From a checkpoint of a small mixture-of-experts model trained on Wikipedia.
Size: 9 layers, width 192, vocabulary 8192, 17.6M parameters.
Experts: 32 GELU neurons an expert, a shared expert of 64 neurons.
Training: a variant of SOAP for the experts, 630M tokens, 13284 steps.
Below are experts of layer 4 (counted from 0) of a mixture-of-experts language model. Rows are named router (the router's row for the expert), up (a neuron's input weights, with its number) and show model dimensions 96-143. Each number is 500 + 40 x the weight over its row's rms, rounded and kept within 0 to 999. Numbers have three digits each.
After each expert's rows: a language model's description of what the expert responds to; "mostly gets" lists some tokens that are sent to it at least half of the time. This comes from a sample of Wikipedia text that the model never trained on.

# expert 57
router:539427480535497468464507506452540448461490532507507431491430503521443552497494470456415526510441525460499516488446514555420467454431506506518471
up0:467462488466495521552461535487507520473443501510541470433500478513442497428481469518412471547504536496456509542577519477489475478514460458511518
up1:464438502440507453534548501519437485455345523510515494432436506509531494489519422482536521507443492517493410481461493573567516507491490496487543
up2:515512559538435586513472534554577514526555520546471563405421501486550470539540533468587485520515526561496440533464466520514520477489594507427507
up3:472557561518504495477521474533530502496481482489562429526474490481487460519525432492541471494497511533393528500419481522597552503463556465494534
up4:517458497492499455537529522522458501492489518487455533504467478582494532470451492500407510482465467480483548562508411526430478506563493468510544
up5:502523568503482514493505464456523449473472533534517494479535519564559536510460483561489475483529417532460497525491455446475543457466484441554510
up6:534423472500493466488493432503520531574524476495498499401476548534536496508539525497532531485423490508493510456516508337447506488441461495549562
up7:472477507535523500562519468476535479544479477471464482529456551532493494518416505479445438536529522473514544516488432473450439498430517489587552
up8:517490521517496505455518458490539521523538460430486571440500527504482513505520506551538552456502567518493503502531538549473478509403497482499535
up9:471467539455504514544463494527566492475418462495441552539488554474510502431482461549539456575506532509500581471487449481493504512455521464503501
up10:482531525526503526503479476511474477532507480509491519467441474469508472540471434559497475571478470553427484449539564476428524487505517494525537
up11:474473431483493524605415516448534572479460513510480498507482508482448521455498528528492507510501579418525450439426546469415535496471470571514496
up12:497543480492519548409465513562473526455523519517526538437490460515452498530466487493469500483463493531495550502486523565412514518586561498517395
up13:472523533441493504589519558560553498472476517529475540538463440426463462499474425480457413505474451613623504511500485508518494538521500576492481
up14:512421467555520476446500491478540489509432415578514518438454498542496497489461514536458487455475509499456470482498459537478507503424510518455544
up15:516437450428535463548480466492495489501506486476536468487517542490508432458565524523565467554454532474466487509532556481494499509505492535500547
up16:494500482458508531399534521477528483471526423503477441537499530556523463503540506578420454551473451509401570527508530488557497508495451502486555
up17:508540478536515438493500537489490504479444495526512487448580542455500424537523486481507516541481493460546434538471528485533561494495523494448528
up18:505456540513474451481466520499455540498481480457458485386489498453467549467498565495481498416444490541510476492455453503500520547472445530529476
up19:520492462465481483530495522498472471575490520544488489609455510503515470463527525456472501450595489486460446514454499431502432488428417492486496
up20:508465513490500511536505470510540414519525477538522439475488530472488474512595583509473493533581510491576462539475386436541513515465511507520473
up21:492458456519510525484443511497468499406475478538503543441497535445452513483449487520486551430521498525547483500476524505517503482504502511511476
up22:419497458492581499460465475466485485514494534496482479412399537519429499559484491500489451471455503407448477467517508495451470546551519521507496
up23:567522520493430546471524526476520516461498459479532486480507531495507437545509594514469520544537494563504519506448560430469509458441534492533409
up24:476475550503543448556492515440569458467532439465454577445437566556472437493443495528456544535500514516480497467454461568472479452489532556564500
up25:534552578413546523530560507479552489469466490470446536489643537496461480466453474541451463500535521526537503481560504520436496502532412499509476
up26:535508389525508474462594473469512523557475474477520481551505575472464480501534530476511518577554534544514512483472564526501522479493517486502491
up27:565528564492519507510508416420553466529528556558465531568505493476504525444447487573529482588526530538485522451458501536510527498495461479399462
up28:408452459469506479420433568516488512542459477491464516444454460489504582486460516416495560484440518569489505494473535495471474501553487483528502
up29:549462507519473466506495430482512464464459469538493411459484518491528495505448467524464411489520508610553438577488515412473558468464468475497400
up30:489577549517554516550421506549522467408485511494489540442461478458459504494471419472473490459501494411460495494449447492468521501567529573535451
up31:472526536445507563559502481460527434417487568418491436456534479534572493479455450452418503522545543544528504540537467539530426504547511584512484
Description: Symbols, brackets and apostrophes. Apostrophes, hyphens, closing brackets, plus signs, asterisks and markup like ^{[ in citations, URLs, chemical strings and byte-split characters.
mostly gets: "+", "*", "^{", "'", ").", "\\"

# expert 38
router:546525447589489534429540573468518444503535537521537448508537530482538523446532448505492505487485477460538492457552547434492481475534528543476489
up0:522524524486448504495555545517525416519429498536446448506463471423534493535511505487533468546559528520525444512525495462452514520616513493547528
up1:520503494518522557448512549407518547470536483532469497488545521457472412517549595545500516518511531456545503445516554509480481555505469477482526
up2:579441487522561439488499455444569491560505497538507502531503534553527541498559513448445475526446444528442419508506511448517513443507565506545503
up3:531480432489530515410474418489569491443429554526562482516509549453483515552529462540454480489488471482475544494494525436540526484458532512490538
up4:559476431551532463554431502539508519506512462479507511480449542501538469550510559548484411446461445428441495478503537461484456457433536492507523
up5:524533465440538542502365535508494493507488470481460537539529512523573460561530496489489483510565508479547528516502566485578516483536483572566519
up6:499505538487544542441506512569549439478507535427602558472574506508516540532485511527422492520540446486468484431490458516509484544492503519471504
up7:517554513459581485486551601549479451439501477495485579469535481542513501464485455533492557523493504480432457557510519581528467498463453501446466
up8:482538555422502512441509484499488543528504487506538581457471531549526520507545378494474548519539570590493453465471487486547509491500596484429454
up9:500467485463633593510508520501465523473534472454534529473466497462531500536520520499537408531509491487562446443518532485454498429487457506506547
up10:515447478510555490497497442512440434524520536535512511437544481505486547514463494504413559443560457453444429486500529514497467546472514489522541
up11:473509470467517513472459411454553487527513560564501429535522570575406549518489497563489452548552480514491515453516526505505552510490586525561424
up12:490506450519473552520535497405502538438483521451481529560493437490481487444595539518515479560510499607484496496470592471443501488468507484475521
up13:471464503520486421462479548582449476534555471474486475508491451510524498493543497485498510482480483475522470500468470450397518562505528480523541
up14:407552492484524528512520498545477475433446510530484490524505472467429470487488436490532456413490484520535475434462432546472499508507501519499459
up15:523488457518444538538446535499506507519563437456520519500481523422479450447492539526404497482529537458475451564533421468522532542547478496570423
up16:506469520551511490585482602519538522445476457541524451528468476520505497584534468564495493472554517527419457442470484495490488512451527533439458
up17:516556514441480483522456456494554482562526493554547556523474495581490520505535558532455472446555472553440430529498552519516519499473491509521472
up18:502514501463585464544523546478513476408529519499505520506530517440567415506479503496516531482550465605505470524548510491519435494546494534497435
up19:548516523454453427554510557533608478509464486458495499419449611444446480478483491482520517480491518498499528477433408525515491471452501543475515
up20:488525526512530535528520458491494516458519502521563502435496532436490529506560469514564513474581516467503461515417475566473490474400506478465498
up21:540441470514487553497477521513469500493499458462516534416544498527474532458487572531532513499608537523555482456461509486493449492482499474475543
up22:403546470486529536496517453479524490484434541525503535511452501572487526396467506502523465512522491574467574479516524480490573448493539510432507
up23:525477408435515564451481502451519562497513539499449464487477565454524435495527471492483514495518490453500495517498444440447471493553530527537497
up24:493448482465548502460456533541426482429424510500499528491454419461458504531530475483508475521485445455472509425465483554494511536534504492524540
up25:542533513500494471546487493532500451517502487530490549446544544458564485543505500520545525454474496502481471538508551464539522484451589511540464
up26:588514462494530493500493447540542497556516529526595478431498520567542522525521521549464500511481535478436493533549485441505462538464585495503555
up27:512499437527573519535475489514526503476524493488454482527529597449543568566517549445540595511525526490522476546521420492498480466449489416512551
up28:474572435452485525498471507510442485507471479547535529482438483515507508495467426459541489535466497505486453464510469543440487470577492526485493
up29:505500510554493497543483471509549406508549520421484532515539530525470451503509452549504537538461475504445445488542493541506510508498501440570554
up30:450504545381585480539503558490474459450592529535500533476511508520501544442501536542539522511534567495575453480485434503528540538498530493490503
up31:553531442512510572520516499480488497503531412446458490460486465544483506501548473475445567428409513479529485435498482542495491529512585490519502
Description: Countries and capital abbreviations. Country and state names or capital-letter abbreviations after a comma or in tables, such as US, California, Italy, FRA, ATP.
mostly gets: "U", "X", "I", "South ", "New ", "Q"

# expert 7
router:541479512549508500482553574487510477543552550488492429507532475466498516538512484476491494431440448492554513430477593499500442463515460549497498
up0:456535497482489444470574489530507456524441435495545518460522470565450529481468564554497465571494453512526531600517529505569489499509473511492491
up1:451518533515535483544431521536465558487459519533492549580470455465508574466536533545515484458499505509518478470416519507492550550472507537539516
up2:475470508540592523491497487556486488540415493507565554477549472481546482509559582493484479450498483439461375457530541530437475460526514475577495
up3:478388526528578472489509454488462452488487489535502472421516504492508512557452508500604561454469491479457483587467491484502563496531510545503545
up4:447504478491500521559530514507531595432483545489490483491437439464469483472573468503513515411486526553475473457543592502497485527538508586524492
up5:466467492439536569472451485593511488545543453491535536454446440574499490492537509515524463505478501487494471494535536496443448515538504503567446
up6:447521582470447477539536520467494527517462499482431530421507486475519544481547461441481485518531494526496436464478527526489520467545515489505606
up7:478522501544519534538510504462552492487536445508458522465441496531473435448545462469506508472487512554482525556520460459535529507522554552425517
up8:439563522414478480508502455521566503524487515491506564588523503535568473399496443443508467493527455558560517502539509478466487518570506490474441
up9:474472518514484401547470566451476498521543481561543545407469398497578490530524484511534459511462502568474474506529523552570521528520475520494535
up10:492530452552524525476478558477531507510459487538528508520535493478451483489555509569520520505498565523554484487449490416529539466530507530521514
up11:426508513449439536478467488524540498450511523480443468462507537422514436492582431437537511478499512525578498503488477574555550470505468516467459
up12:514459498452499476491510544533489524423432574513481545581525490443428451501488528514566509573416525547516461469471492471519535507542488497588472
up13:521503456512520516519511505504560551459497473504480542462538490545495459482423542515487446503462461534565484489499535491457486433480548420454525
up14:489496538459452511466495524547516462544504446456497503426480454571476513512493435456457497507535531484489462499571553542443465456476488529456474
up15:503503519528550520613447464475483507515466521503417601464407533424431485521516472504501539493565506466518495474421492455512493455506556520488535
up16:453470450508490506551497517527456465537510520432517478465530480565538530515462490421429591523473507475494466556503489417449550533466468462523549
up17:446528430497469498523509514511434514499544467489549462497477536516495523497502483484537512477552487464482500496418436514484562548470498470483488
up18:464498488463436555457483452533515551482511478535561523561458526501437470471509544482540473543460461521481467496542482540547445484499525494536541
up19:473520508510514532487504431475483490477440513444560552524461524501484467434455431502431465493510492450502510509490519507465502424513444463536436
up20:497508560422506551438462476511502465472519459514441480461514499511516556531505490480609552467491478471491647530447515509549484511512485449483569
up21:468466499502515489471488484556476535552526443479484451431489487531596506512437471593541520455505501551456484463472524434485483533510493515461449
up22:434565543526466530476464455547405557513513497434465549513495474481474417501489509487472466452552530543534515480514529478419521480497431456473511
up23:540564550485524537524470529442469421480528497529473513476497470587519513484420520473423470555457484532525523573517474533541508468562459441511498
up24:588516467453485519569545446444447465488474532519471475500521564496577485495503565565454478488505533467518441489536473446497485455510520500449452
up25:513473520466486515521517499438496443561481506495536428535546431467482452499582412510522538435410498521498491526424540491498628539497485533509534
up26:522477514486495452417464524554464484575538496523501481444551477509442471545530534587552491394495442520491479394472544489517472519462420484577498
up27:467504464523539492519483472519460485532552507560490581534579493492477471431401562470461599485541570636492483492502446484526533443553475491515484
up28:503535497530609518502502495498582497466428493493520566598476484495558472537518529493455519487471460492505492418518505437511501489520551531522522
up29:405509503476503527453471466492473492570448529523508488436468540438559502551477428484581467490474485486476486519501509514516582517493489515496510
up30:521512421533523509524518555569470487536516432456506501466452497544491526513529497514425553480477492469439513551553507453494492565499502520503534
up31:526480469525473580456508497437558509487520491437480546482484514451521466472469451516557520529553526478462492550469416489469518505483534605515499
Description: Capital letters, symbols. Single capital letters or byte pieces starting names, codes and initials, often after pipes or brackets, such as H, W, K, ₹.
mostly gets: "W", "H", "K", "C", "V", "I"

# expert 40
router:573491511544479524440534462482510469462546494499528435527473443568515562609488480484518480467521462432534509526422512555525451492460455507438506
up0:598471494509523470546509510510471523519495483494484511523513510502483496572552591570500524467530488504508498584463502575512532503486539531519479
up1:525437500495507523494528495505589520511439589473511407475480515470513428568496485514486538451481502424478446503472490447446537562545546463478510
up2:470506435452539495469484498598444544494442475501543503549424503434517468536450461466512480485426483499459516403482497522515528550455455495529546
up3:499454507456532559486495471547583505560529549541493457453509474539487478509510502489481472538455586455580501498487582478469460492523419467463567
up4:496470556491474524493534492499521469571583557444492493500507548510461529439484529599513509576523464436533533505559475444454485573431439444505518
up5:468534521467619558472541551614472504490475531549417482481479486549481520561476492579541505461479433522535503566515471528519494463492489420441485
up6:536442451478527503497479524487520509483518475533454441483425583512541522494529498509518518551509508559502455559440483474545531535530594539492451
up7:436509500487477501540483474462506524441523510511483504453442551481557463487536474493549437441480549495452552452515496482483465478518563510478552
up8:496569515515458439497494467406540505489546508512492509445554525462465459476493523461488462490508556577494495547411516545542489484462456508512429
up9:508489502452534456488495502470500455437442573446509538406543535481534473470487495488415417394515464471520502433473525543502480450500449529505477
up10:480425485512483531526475567486464483490490435473570442395438475424533545474487465489535522513455463519496460446477534536550528535438543524476560
up11:513488489444570504446500490452508521437514584535495499454499489489462444545477556498461508452530483467530498501553436548455436542526516493513502
up12:527534489462518472550461474528476480448417501504494490549468499506513489482498486514569527504475484507514523507456493519494540518387541509526521
up13:530481490482563493481485432590497516489572449542499480528573452520429502550513518472573497531475490491537474597510559507542543484471461498520505
up14:535511514510539531444549439517502434459474545484473498522494474518557566472460523499478526491516491559469472510538531354519548559512453464527530
up15:495535473440510490483499467518500520482487513455513457552532578464548518516406509579582481560483559478470510608485504487507513484491530512595541
up16:497505507446583507509567520468506574529551507466433469568468558506524463540545532605517502484535455546492461468529489525479504516482534538531442
up17:504487548492469473507451545526559473451525493485502536508457502552494466504454528485410528410519456516466525504533513473493489505473542498443488
up18:504488518540558483631520484523510439488494462537516521451491466556598512485457467507484495504572551491623483489462472430506529419436460509447486
up19:516524598479486542532524497480535495521488463536464533530530459525460541535500496471457465457504485490527458444497546487524591495470527453496478
up20:504491476543510460539509500483454427445507486551523557543435509482464520534503524446539522516490535509470473538498447450584444547548518467489523
up21:517474502508598547471557473514485453432525482447525459471535464499522511521508536511558497456543462458493437489499521504457426473572511498486539
up22:415501558505549553526487427542528484498471433495463604474512513449511539491480578541509526493505429491442548590488491538478510556556497424526482
up23:498534517441547518472499512486464499399536458494465436562502527491630446439464460483485505558533562482497432543471469480476506406513453489530500
up24:516515571526511588498519476484547496479536483496558556513428443517503462531486610490456517551487552503434490462522450466481438486534521411479526
up25:523509424519527468504523510509495432496525427477597515497504563573525514518457527592472506552528457474556455537553538507520490487526454536516507
up26:438502443563521430493449520584452531482553440519486421478421551583506446560530508551522461499504454483501503448463482509473539523509451519491582
up27:458449478394497523494525480526618435470474519498503493496523483512415461570500481491561501507452521466516513452565514499481525506491472455473543
up28:504484459525505514503442469521411536503529531477457428500443547474518503527529480533519503439598500453459460332479506511482478495489455512546538
up29:524536551524558461484485485485560412539481504537530452466435502569502477515549557488520491497484484538501494517463494487470494543488475526518457
up30:573574464427506530558506469500540493510526433527511543574548583499467466565440576562549497543497472523504540437463559434559483413534466507463481
up31:538535464503484554484504496526463485517491449462499486491451525524474522536467478504532484402500423516477498499438423421461512524436470424500546
Description: Non-Latin script bytes. Byte pieces of Chinese, Japanese, Arabic and Persian text within names, plus superscripts and digits in list years, such as 隆, د, km².
mostly gets: "ü", "ik", "ij", "ö"

# expert 47
router:535528495533466549444526548450463484497544506525509448528586440528527463502531465491520477526483481444569552447519551458512433475498433571486526
up0:506450534520473507542405499503523483546479496544543525460436511548398594544489510488542587509448497435491455471497553523484466525523472471590510
up1:529521487472535508524487554579499498454506498444493549401555410515410510536498560552553446474488492469570504529507475578589496506516463549548487
up2:542489420461551444567500456422495499502494495507470542521498496553505456465421497512452512552513555514477549554474543483503490461553497541471480
up3:517483486552569521465456487526495559568484519500488498545546518537473483553472550501465500507509500535520505482489437481471450533504493512518493
up4:386502536517554450447601428489442391458487561495502456493498502531472485485544531612474488449509547515508487467503455510541510481467501557474499
up5:495468497538511503543442433548505480498527554483431543509522460549542484490490587512549493534541473514508513450514553410505513576491500484559521
up6:508530546524456574513482559503493467454472494519561486501531536451551509538538529546497506523506542442562470534442461513527518550450450506603513
up7:478494503521534570480486452498428539524467480532546541436529449514522548530517469515517440460489461484516468496566456478548592502490479548509570
up8:465459452420483569415505476545451496378519488476498513470484462579565535505483533539526472448519492561466477525592522462459502470493428580523430
up9:451514533505543447460497494510472428522535482544532465538562488485482495502439467372529563481478448494548563473477486448578532407474500500555565
up10:444461546488471454551484544536426537425413513496523498457467486487497482567479492510439588443495517476514456532480477516528484474557517451550470
up11:522481536427532476511483515483593551477523464476538516505472487536462473497570459497474457514472556421514459516502476484450472505509551576536513
up12:455451515517566518511444501561575536497521560491505504466523478521499524518431492486486530513544498487507525439545585518482535514497449495526507
up13:488488498433512536497499476490518467526503491494539427606605514493477473514504506512548539505490528479453441478454527496435502480516432483552515
up14:515512534530479483526488496482530531498476549538472493428458487468504388518486518550517505515541550490575452479465490559467545437482494494581467
up15:526483500474525475459488487487528482444479456475552466571492498517540503532543554532514497528486501589465574493569474546551457573485598499448527
up16:518434400449529520478506507527395550447491499515450539550437526476458524473545520448512517498464559460515498462464444537445449574507537540460523
up17:460516450443501502515459506591441488513482479473540505434520524423507467459472468477501501582482442483512500535542480531519465490518516466483536
up18:593471527447475445484579456481490452488491498462515520539478506470483525460530413510523477507561531448486509452498472504554494540514469483479478
up19:502466467529508485489538453531492506530473470493424531546529500470474430441529500437481474474559564487434490499508513518506486536558469505482533
up20:547527515485486441513453522581539478448495549469481514504505518547475460394498501521501483507455534479489530501488533541478502511487447492516482
up21:550551535491490512529460494585559468457549501486502524533520509463465408486520522540508515555519558554497540465545508533459512445562595492505465
up22:527496480504543487451535505524506566466522477510486445444558516478493503499435523441474511463477548591574527428538544535470508576532506450538512
up23:502509503526494478426437518535543412472486478485546519456527545484462524512502535503500496533513490519467531476510527518564495504422446451528504
up24:477419476523557534480477530488622423457485475520578457400550503496527525501477414539459440533538480483469472529458454529522492529474500511481476
up25:526472432525523483469570476534518504478552498443469505505464505490505508495511561511497439462486504547529554516509458475450486479498542431502493
up26:508514495578519469503476534477419535423546498438513541496487468565500460471471434586519511465504528434458469468454410449508463517544505506558520
up27:466515470525532490490547518498556498531506509433452464488542464503481510485566481487455519534569475552518479523561476537473503502509564491437524
up28:487503512482459570501470414567426433486474500437484481532495497535525455543510543485519484471487559488536537525567455465509513446506516539534458
up29:502561507510488532515518459464545510511472536558505462538523511485525461528473426526445534472569481471485527555498498439490535490500529480543506
up30:461556521506559526482527413436513515467534464478409495527421535592528495466489477502409496496416443529527388486487475505539517480475537511440441
up31:501495532491492549499469416469512520488430521498484537521495494442420436544498545499580512499523401517516562462496521464481495473477478511555522
Description: Names and subject pronouns. Sentence-opening pronouns He and She, first names like John, William, and the first piece of surnames or place names: Bar(nes), Wal(ker).
mostly gets: "He ", "Bar", "St", "El", "John ", "She "

# expert 54
router:548545523570467437512468532451514452523504535551511528496560465468534459480537465501430435452505511494562491462457572483541479478556474578509449
up0:446472508470477496595518452419510525491494480562544480441497491485518555451488438549514547543495540508443478538471467577455553515456436564508535
up1:559539447500520523470580452507453461525528483486530517465555517488486444510505516580482430482527494524480510493544530459545516588518478532434565
up2:481443474501504507554518589523510462413527558531495507513517590483469432513542515537524492484518494513555522475496536526538535490499408482541503
up3:474481545437463576473451512461552546540480447533563470491435514552480490557480534495506500564442460544469515518500529473496473520500484474564511
up4:489481476481506494524490587456530521493519503450488486493514490485461453475498484421554488457550486444376517473519521488512520491492491519468520
up5:469489462441416452512513481507521461486411508503543470505552441490513526549555493510549478521516477469528440480500480505545484558524483549464451
up6:503559532540541484479489517489503528558501453460439493501517523485551520530526453433502514561502469612487511447511561508524473481425397388519494
up7:478502527522558541550483471383514522480456470466482459468492476439521518456496499498565546544518561550477539480483536518486582513513448497477534
up8:477493545445478538437510518496550461532435502515565547498488513506478492519580540543499516517428487526488491476534468497465536539578504453553536
up9:508493455449541529529504422480415481521491477485559476559512474512445507508496507457457566609474526495500572546497523511542457457465504427486528
up10:490441498527561490496514570511495490586469501519569501503490508565572555427536443533474529540516512571549402537476473476455508492540503409481484
up11:555535513521569523496424384545464539476505501488475494413494488557535475506423459467519550506484451478551483475506526536520499437522514496527469
up12:576476462504557527494498451529555505553443455485524421439515549523559493520504496472495490559543492457493502491505476544457430464514571456479555
up13:433487481537547500505454514558529525450497461517520487388424511486483564521542478426511560514556524471501508529464485540553477452441469445490546
up14:479504484416461506526507602570453474444533442511497550527485470514504434519458456471514445504473481497428495512557471478584493459468548524576596
up15:538483514479478443534469453474509485517509456510517464505541521471507489546501554578486556479513510463495435516492503541554539454479486458507490
up16:480525509492536488513489475552450532466531508527546490542445527511513507509555496459554441522478487486489462425483436541451521548448483488412545
up17:508483479526501513560425528498495529441483477448488512510444461505455481435489478492515555502524558551560488451447515523496521482497528483487492
up18:490411479596470483611490485535498514547424512529429580487494478503540521483540471554552485592541469535439470467548469475476540504522518493521583
up19:508551465508527507532543500392476505464422461531504530503429501436489497463516545507472461482534536502496435550491493509451546480559521493490395
up20:449586525494531552510503522492504504485471466479512471464442464488479496487528542479390499417535526591520461546542505529451523484529528586486427
up21:480540502559559534501509445571536485484453454457505549564545532495523549496499469411503532597489526476484454507477413530488435509522451471503556
up22:526468441560529459488528514582490441595527519453458471512511497478542481454548518481463416497533478542456450449531478505532585374483545440509553
up23:558531435540516501446497454589500502449488534558575488512448510496456506491453538486502485538517491463504494463444448554540580387529504523544559
up24:527479504508519453467449541575486481493487487454582510491443497471490580517417470552464452502481490446476496498478479527506526531526496551560488
up25:518485524500435473469559492581464432503484508493465507525466469456468455507475509511552487542451458487507486479499538466519490576490488445525578
up26:520571502519474500584451443473490499485451543577516525465490461535549548529497491494503522521529533497533450537419453526472482450535467473502495
up27:497461484466598510482469490548555582507560441450462498494514501430518449424429491483478481507550539547507459450537491557525425571483450520500540
up28:454461486456565558555468513545523601493461437542491474432427544455475580515563522457501542504549561499461538513521505523460514527456485562491551
up29:512562561397504454522429536558524520492496538492521477444462470548434476470469491555565505476476407450437511447508490486530519542492474495535489
up30:502531530458504517490508559482524475487495534513430534465519469502472418535462502610440473506512496503522507562560519486496513435479466493505511
up31:497504496509498535559509541478557493559467451466621507574494508532513459492506504452423516481459441518519499571463495451453514475501534532559484
Description: Capitalized word beginnings. First pieces of capitalized words in titles and proper names mid-sentence, such as Tr(ust), Work(ers), Sup(porting), Spec(trum).
mostly gets: "Tr", "Sh", "St", "Me", "Re", "Ex"

# expert 45
router:510530584543522466464505486478485563559447481446533562530493514488480472515493502487456472545531461549520551487496489482505477441473450498493493
up0:474505466471596453468526471572530515494465476472428511505502472525532491486530476519481420548534466500566590458476546483575489431472443501482506
up1:445419492492459533466554517518538522446435451523555500503475511459428532547535436438497560453521480417501406397511490415522490517521497472438523
up2:483481546557472498489432451470501516457504471532502447488495493425541529515526547536470453557541550499525457487530525518446591527489533496528466
up3:496552521503544508489465484495498466501493535502487568575492502470488443549501497454527517458521466480512489563511509519551428434465476541545534
up4:493453473534516462522548553517398481459492543510481576482511522388510526414478445547480565538523505581533410508442496516549450421524496538490490
up5:514438547456528474498480484465562489510562433538491478515558527540462442447496514474503429500529494498561460548525504449469461534515488502477471
up6:542445542459507470532428499479492520481468421495533490454528507506556461464507576532525495522511453533499415485491499481466525501573513440542527
up7:571509490451428433468468619584541442514497520466478412560482492522488475469538543487489498469512480510528509442495439385562533472452540496502541
up8:505506441549452466468505486428412445478537433518465536519479607480486493546431564500494545490478532486532487521542544443493506446552525512488468
up9:384514426471510503509592503523500504564422496451547502445474412535515470510520493471576476527553556506539496506456525497464448590511494582429478
up10:472518563454573527516509471500522488624484494473490508465491500514509438507573531565504591507499478510397457498419473464552477541521496454469508
up11:439509521506510533466509464475564502527483566462519462458492569471489479529509465481537456515509510439433475468513443493547502435545541512488504
up12:528512509514488460536480444508523499492414434545492477512452528477495502493443513494534415545464582477435454488544457474470437512426505518477429
up13:464552470531499515503504547539569495378537434488468566516448523492440458508546552507443494518459579535463546534544559516458464430538482573487523
up14:538455466494433527475477460507469452486489472499491527582507515443456521547479519522494591472474492485517507498476504557505481508553510488475435
up15:528482520528458451464539519514506469549463493461566376485505541471488418500449522498510572502490547524517489556482497481522479568538477485503447
up16:566464508532571456493496466499453444489488537440557559514428469511501527490523567477451549498489477504528495506466473373512474564496493486568538
up17:483496507468536429487546461429465497618478479521464492447503529569582472469527540523465442489486523500506510519576516531508450502580505539530512
up18:460498472526493501506452492584515559512504438482536476512492529524519537577548521490523499518469440463458431523517444554537511572450560452497498
up19:499457503521592566534461467445563513471457549474477502540560536475530483443503492509498480429504472543486520457518463422492496458439496496564467
up20:476513441525512509595524485515455530501503493546461513464493514437488472529541439434460422504507473522385488430455463523441461476489461468504539
up21:469476510437583488560475510484564530490472461526470546500542502479463517487533495448548458450548486569530464595476439530523510483443451489490469
up22:506520523482482465510501439507532509501519465491481570558483537571539509477558469488507574489440572544592499487488543485444490457453561516482486
up23:509473452514445516485536444538536514504486527545499518481494504543516441427487487564483536472468498487489555514530449482469540483507479508420537
up24:518447446538452533491541565544446446547491581498467518469491404489549584478481478513475491437483417465447494460561532514549526483487502470490503
up25:473534475473570449478501495470436452517515486504476484454491516582533475531503506485490488481475548493496434462525477527434477505491444505447503
up26:496561564502455481441410405563487567430534433546530543528548553502539452412506562525488564448424543526554519477537453565471489501469545443536586
up27:456496551451498554497509468441491457521501532518553481430542504510460535557489464538465512497539448534556512425496449524470510518514570441476587
up28:477469482404533539445543480447449520444472516508502509507492531419467536540553508432521458482472525492513550509457511511483559528572477509487479
up29:498516446509517523446459468484447429590522492481504545494462525547542491545470487541480492472515524464504491489461508561512526517468593460538421
up30:559513491501568541499464459521507525542486457476449562481398469547566430473552570520519533534484565503490429516473516513519547516501477461493528
up31:448450546442511521517494537572496524521517519448512492489539433571547438521519507528553484511478461521533511530555549479492478534431459453539559
Description: Title marks and ordinals. Closing = of article titles, plus ordinal and counting words such as first, second, largest, and born in opening sentences.
mostly gets: "=", "first ", "second ", "two", "Born", "Votes "